From a checkpoint of a small mixture-of-experts model trained on Wikipedia.
Size: width 320, vocabulary 32768, 64.4M parameters.
Experts: 48 experts in each of 11 layers, 4 picks a token, a softmax router.
Below are experts of layer 4 (counted from 0) of a mixture-of-experts language model. Rows are named router (the router's row for the expert), gate (a neuron's input weights, with its number), up (a neuron's input weights, with its number), down (a neuron's output weights, with its number) and show model dimensions 256-319. Each number is 50 + 12 x the weight over its row's rms, rounded and kept within 0 to 99.
After each expert's rows: a language model's description of what the expert responds to. This comes from a sample of Wikipedia text that the model never trained on.

# expert 7
router:45 58 50 40 37 30 50 52 53 60 54 54 35 53 38 44 56 38 47 67 58 54 46 60 58 44 35 46 40 63 82 58 70 47 51 59 59 45 30 44 64 41 54 37 56 23 63 44 55 24 56 43 60 54 49 34 44 36 69 59 73 47 64 63
gate11:61 66 54 43 49 50 47 55 54 39 41 26 41 51 58 49 37 44 48 54 40 29 41 49 49 43 23 62 59 65 53 35 51 66 59 55 49 56 58 43 45 53 52 41 43 34 57 43 40 29 45 62 67 64 37 54 66 31 50 51 80 19 53 66
up11:39 55 70 39 61 46 31 58 38 36 30 50 47 53 46 52 65 59 31 64 50 49 73 72 47 53 52 64 52 39 43 51 34 64 50 70 68 58 28 38 41 56 30 47 44 49 38 76 50 57 35 58 77 43 47 42 48 51 31 54 48 49 48 60
down11:54 46 41 37 64 42 53 34 77 45 45 82 58 44 47 55 51 52 38 44 28 46 38 53 35 23 51 42 55 55 32 66 58 28 37 49 25 54 62 44 56 60 51 56 45 49 39 40 59 42 43 60 31 59 72 62 46 39 42 63 40 46 47 28
Description: Past participles and particles after was/is/were in biographical or historical prose, such as known as, born, used, released, up, part of.

# expert 29
router:49 64 43 45 44 36 64 58 55 70 49 71 45 34 44 52 67 42 50 75 51 37 30 70 39 42 35 63 45 47 75 45 56 40 40 58 66 38 45 44 51 31 57 43 71 48 56 51 78 29 60 55 52 57 49 40 48 51 58 65 60 36 55 66
gate0:43 53 63 54 34 69 26 38 40 31 60 27 48 63 52 41 62 58 50 53 19 54 64 36 46 40 19 71 65 55 60 55 48 39 51 60 33 51 67 53 48 40 59 51 40 65 58 58 44 49 45 66 56 55 57 50 44 49 38 40 39 37 68 50
up0:49 58 33 71 48 54 43 52 40 80 47 64 58 58 50 68 51 45 71 44 52 73 27 68 57 75 36 54 47 43 47 52 58 42 62 47 51 61 50 33 46 52 49 45 48 43 49 47 65 47 52 52 47 53 52 40 62 47 50 39 59 33 37 71
down0:41 54 27 47 48 50 48 59 57 76 40 60 48 46 51 48 64 57 59 46 44 46 60 50 68 62 51 35 61 64 28 40 43 28 67 47 44 43 49 40 37 66 54 59 50 54 48 45 46 36 41 48 61 54 58 22 44 47 56 52 53 62 63 42
Description: Pipe characters and semicolons separating cells in tables of results, scores and statistics, plus coordinate symbols like °N.

# expert 42
router:49 54 41 47 44 34 56 37 69 70 55 55 24 44 44 39 51 40 61 50 57 41 45 63 46 35 48 57 42 65 55 52 63 39 41 54 51 35 41 46 62 36 31 43 51 51 68 45 60 37 66 59 52 55 42 36 42 48 63 62 46 40 68 64
gate1:60 43 52 51 44 64 51 72 50 48 51 47 47 42 72 60 52 56 57 38 28 44 57 50 47 39 55 65 54 67 42 49 34 36 53 59 53 50 42 40 41 40 34 38 48 59 62 46 44 63 35 49 36 38 23 75 35 48 72 31 58 45 48 44
up1:35 33 40 42 70 58 52 37 72 57 34 49 45 40 76 43 45 47 69 32 49 41 70 48 36 48 47 62 62 51 25 54 43 43 58 67 60 60 64 61 71 48 32 56 47 66 62 49 44 69 28 46 43 47 36 51 46 32 50 41 43 48 56 40
down1:59 59 73 53 68 51 87 51 37 40 49 40 50 44 37 26 62 40 47 30 31 39 41 42 45 62 38 40 54 47 35 33 40 53 31 52 30 40 43 50 64 50 72 59 58 37 46 44 47 48 33 49 39 51 35 23 51 53 78 40 67 48 59 60
Description: Field names and units in infobox lists before colons, like Range, Water, ID number, Coordinates, Total, km, %.

# expert 27
router:56 54 44 39 47 41 68 62 61 59 51 59 33 39 43 38 64 39 41 52 36 40 33 66 48 25 50 60 33 58 56 58 62 46 40 53 64 19 45 53 46 38 47 40 50 29 59 33 69 35 52 76 52 64 64 44 34 46 35 64 47 37 63 54
gate11:55 59 52 48 35 80 41 64 55 44 49 60 42 47 36 30 77 42 43 43 34 58 36 19 25 74 32 57 61 50 50 60 60 48 36 66 58 46 53 42 61 53 46 50 67 44 51 72 58 36 44 60 45 57 45 35 57 38 58 48 45 53 42 58
up11:33 35 61 60 44 16 74 45 39 56 54 37 54 34 37 51 45 56 45 42 38 48 50 74 61 53 56 51 57 80 48 70 52 56 76 43 31 42 54 53 44 51 50 39 38 55 72 35 35 55 47 43 57 60 45 44 58 40 37 49 62 50 59 32
down11:41 58 62 62 36 58 39 58 45 46 64 13 52 43 52 50 68 34 48 49 31 43 39 60 54 33 65 67 41 59 53 36 63 54 67 64 33 49 39 67 54 52 45 41 45 40 36 51 57 34 36 32 28 51 58 53 51 54 52 57 58 39 58 26
Description: Spaces, periods, bars and parentheses in result tables, especially decimal points in times, percentages and vote shares, such as 20:10.29, 32.14%.

# expert 38
router:47 48 38 43 30 38 51 45 65 62 52 60 28 36 42 50 56 36 64 68 47 54 48 70 45 36 54 63 44 51 45 55 55 29 40 62 59 38 57 35 44 50 63 56 55 43 48 31 66 45 58 63 61 59 56 29 47 48 60 55 42 36 64 65
gate1:32 57 50 39 43 54 69 42 51 33 52 35 49 51 45 43 41 38 36 82 53 70 29 58 60 39 48 64 45 55 44 46 46 49 54 56 48 58 61 42 28 54 39 45 46 70 56 42 61 41 46 30 42 39 45 53 70 48 39 47 52 58 31 33
up1:52 59 41 47 62 49 44 47 50 38 50 40 42 61 62 48 44 34 56 24 33 54 40 50 52 54 47 47 40 62 48 58 61 54 58 26 64 45 60 63 36 49 38 54 34 46 50 44 47 61 52 51 40 63 80 35 73 49 57 61 53 47 68 57
down1:32 57 48 41 55 54 75 43 70 42 81 62 34 44 46 45 46 44 37 55 54 35 48 56 66 55 48 29 32 60 27 57 51 55 50 55 20 56 52 67 51 47 59 65 34 43 59 48 44 46 25 46 55 31 49 43 48 34 38 50 27 50 43 53
Description: Pipe separators, header words and empty cells in wiki tables of sports stats, TV ratings, race results and asteroid lists.

# expert 16
router:44 56 37 36 32 33 61 57 62 65 48 64 47 28 42 44 67 39 38 69 28 48 37 50 56 35 48 57 39 58 67 44 54 45 44 58 64 43 41 40 46 42 48 36 63 43 62 29 60 44 45 57 51 55 60 50 45 47 47 72 60 51 57 71
gate0:49 42 33 32 30 61 52 40 37 41 48 50 45 38 40 50 77 55 58 40 61 55 56 39 44 72 58 58 50 61 57 36 55 64 18 33 40 71 53 55 52 34 51 33 61 44 45 66 32 38 42 88 43 66 58 47 34 48 38 56 61 52 40 42
up0:76 43 53 49 41 59 45 54 60 31 52 45 39 69 44 62 31 49 46 35 57 34 36 45 55 48 58 30 43 32 53 48 34 69 67 57 49 65 55 70 49 64 49 45 61 36 35 70 56 50 43 76 39 60 43 38 50 57 43 50 62 57 54 55
down0:60 34 40 43 45 51 23 47 47 54 44 60 49 46 52 40 34 66 61 56 82 34 34 56 34 53 54 45 42 37 28 79 38 55 82 37 58 37 61 57 56 46 61 54 46 53 51 72 51 62 44 63 52 54 57 53 55 48 31 37 36 58 45 71
Description: Pipe separators and semicolons ending a cell after a season or date, especially in football career tables, such as 2016–17 | League.

# expert 10
router:42 50 48 45 41 37 66 48 53 50 57 56 40 22 51 48 62 50 38 60 39 41 25 55 46 44 57 67 44 65 67 63 64 53 32 61 59 33 56 39 65 30 43 41 45 35 55 35 69 31 45 61 54 59 63 40 34 28 42 54 51 52 53 60
gate11:48 47 60 54 51 49 43 49 55 27 54 62 37 33 47 50 71 51 23 32 42 38 52 50 45 48 45 40 59 40 51 59 41 52 59 40 44 35 45 37 70 53 38 48 71 38 42 37 47 59 52 60 50 54 45 28 42 53 43 49 45 52 52 37
up11:48 65 54 52 39 56 53 58 56 74 62 47 57 62 57 46 49 49 50 45 44 50 49 46 56 44 58 35 37 37 40 46 54 61 18 65 30 61 73 80 27 50 56 46 50 53 63 42 70 55 40 48 39 42 57 48 40 29 54 46 48 48 44 49
down11:56 39 37 82 44 47 46 69 59 43 43 46 55 41 59 48 47 52 57 38 70 49 56 46 64 47 36 48 24 54 47 57 30 38 56 50 61 56 49 69 63 47 52 58 51 37 45 56 42 50 52 51 54 57 80 51 49 60 41 62 51 58 51 73
Description: Opening parentheses before abbreviations, quote marks, dashes, slashes and math markup like ^{ or _{, often before digits.

# expert 5
router:43 39 46 46 40 35 60 44 62 59 37 45 21 38 48 51 72 24 50 54 45 23 31 53 34 36 53 48 47 50 69 53 52 46 43 64 57 34 40 65 65 44 39 48 53 42 70 40 58 43 71 65 59 53 49 41 44 46 61 51 55 49 44 62
gate0:60 60 30 26 27 68 53 63 55 74 45 60 38 43 51 68 51 32 60 57 63 75 51 57 41 46 60 56 49 41 52 62 41 63 40 59 65 57 46 36 61 49 80 43 45 65 36 20 67 46 54 71 44 46 61 23 66 57 65 52 43 62 32 60
up0:62 50 41 56 68 55 34 26 65 53 49 52 64 48 50 52 35 60 37 34 61 49 58 43 61 52 31 34 56 64 31 63 55 62 54 66 39 53 50 58 49 55 48 62 51 60 40 69 43 53 57 46 67 50 37 37 43 59 34 29 40 52 67 47
down0:43 57 48 64 53 46 71 45 62 25 64 65 48 40 45 29 58 32 45 51 61 60 16 27 51 51 24 49 31 33 35 66 73 59 54 87 58 62 51 47 52 51 47 60 50 53 52 35 45 51 64 53 45 67 66 45 63 59 53 54 52 55 73 44
Description: Words about albums, songs, films and episodes, such as album, single, produced, recorded, plus quote marks and discography table cells.

# expert 36
router:56 57 58 32 31 35 53 56 77 50 51 55 51 47 39 42 60 48 17 78 38 34 37 52 45 38 46 63 55 59 84 57 55 52 49 51 68 20 47 48 59 42 56 51 54 50 49 30 61 37 62 48 53 69 51 37 41 38 48 57 54 35 69 55
gate0:46 29 72 55 61 47 44 58 63 46 69 64 40 54 67 58 76 52 40 46 33 58 65 42 44 35 29 36 37 42 53 40 47 49 43 49 54 77 27 44 50 56 65 55 58 47 21 16 34 76 64 54 57 78 51 56 39 49 56 54 47 58 45 47
up0:55 40 48 71 41 48 49 72 51 35 50 48 48 38 46 43 46 53 35 37 57 62 59 32 45 40 59 59 62 60 46 64 46 45 71 44 71 52 29 29 61 45 44 61 32 38 42 70 57 46 82 61 51 53 38 49 49 56 49 52 35 43 47 55
down0:55 61 50 33 52 53 70 52 57 47 57 50 81 69 24 36 39 41 63 51 61 46 53 47 71 51 49 55 44 33 50 50 50 48 50 60 47 42 54 56 52 38 40 41 20 37 50 36 60 38 72 54 44 44 55 55 42 44 41 66 51 75 59 43
Description: Line breaks and periods ending list items, references, headings and taxonomy lines, such as 1935. followed by a break, Dexiinae, ==.

# expert 19
router:25 47 55 44 43 30 56 46 70 63 51 62 26 49 34 44 38 41 50 55 40 42 33 58 48 24 29 52 46 70 68 65 76 51 44 54 57 55 42 35 59 58 48 44 52 41 66 47 55 42 44 69 77 64 48 59 34 29 59 57 60 51 67 62
gate11:53 52 46 28 49 43 72 51 59 40 41 56 48 28 49 34 59 41 40 56 47 55 77 36 47 59 48 52 46 51 46 30 55 44 23 52 74 64 47 70 23 29 50 36 50 53 51 71 58 58 64 75 68 42 68 42 79 42 63 63 47 39 52 47
up11:52 60 45 22 38 52 59 65 57 52 48 58 50 54 61 35 48 39 37 67 38 47 38 58 58 45 33 31 36 28 31 52 39 57 53 60 40 39 31 54 35 37 42 43 49 48 33 54 61 57 58 53 60 41 58 45 34 40 74 38 63 62 88 52
down11:31 39 19 52 67 39 52 58 37 35 37 58 23 46 39 41 53 46 52 62 57 63 54 39 68 55 57 38 45 59 66 50 43 46 48 44 38 65 42 62 43 30 62 53 52 36 44 32 45 51 51 41 61 60 50 65 49 67 61 42 41 43 57 32
Description: Degree and quantity words and adverbs in prose or reviews, such as more, most, only, well, very, not, and -ly endings.

# expert 43
router:40 62 62 45 36 44 49 66 63 63 57 61 59 36 35 40 50 44 56 55 41 38 50 64 46 47 37 57 49 73 52 60 50 39 42 60 75 56 44 37 53 45 43 41 50 17 46 52 50 50 50 66 61 50 57 40 38 40 51 68 58 39 60 65
gate0:59 49 43 37 43 56 40 61 44 51 49 51 58 39 27 41 43 56 30 50 48 48 66 46 43 69 34 52 62 49 61 66 46 64 61 34 53 55 30 52 40 43 55 61 49 53 55 44 38 32 57 52 40 48 44 49 44 39 55 52 48 44 34 49
up0:56 53 51 42 49 59 25 66 71 23 56 56 43 55 51 38 35 65 51 50 53 64 49 33 24 28 72 56 59 39 47 36 66 47 59 59 49 44 46 50 75 53 50 43 34 50 42 44 34 47 84 50 64 69 46 56 66 39 53 60 44 41 50 55
down0:49 51 39 69 48 53 44 60 50 69 55 47 40 43 49 59 38 59 34 43 41 65 42 42 28 46 38 22 62 33 63 35 47 48 50 56 60 34 31 59 60 47 42 49 50 57 55 73 51 46 61 49 48 39 49 39 37 39 57 70 67 46 38 66
Description: Table bars, separators and key words in definitions and infoboxes, such as first, tenth, municipality, Length, Votes, and a in is a species.

# expert 1
router:45 54 59 44 41 25 50 39 50 55 35 57 30 45 32 43 64 26 32 64 40 23 37 70 54 38 50 59 48 61 91 65 47 46 43 62 54 48 55 36 47 48 45 46 57 48 59 33 48 43 67 55 56 53 54 20 36 44 63 63 54 39 73 54
gate11:59 33 48 47 47 57 50 29 44 46 40 33 41 66 32 53 60 45 66 45 63 22 45 48 64 53 57 44 51 71 37 32 50 65 54 79 61 55 53 32 65 42 57 38 36 47 38 48 65 39 50 51 22 64 54 49 45 37 43 61 51 51 52 47
up11:47 57 39 45 41 50 52 36 39 43 45 40 46 54 12 40 35 33 55 48 55 43 39 58 57 59 38 47 44 61 55 43 63 65 40 64 36 44 40 61 59 76 46 45 36 59 49 41 49 57 28 69 31 62 56 50 46 42 42 34 39 24 57 46
down11:50 48 37 42 63 47 50 75 62 39 50 37 48 59 68 41 49 34 46 57 70 34 43 42 75 49 77 48 54 42 54 73 39 61 52 61 59 49 39 46 42 52 33 73 65 39 35 65 41 44 33 35 52 57 44 28 45 49 56 43 33 67 62 53
Description: Copulas, modals and verbs opening a predicate in explanatory or technical text, such as is, can, occurs, used, equipped.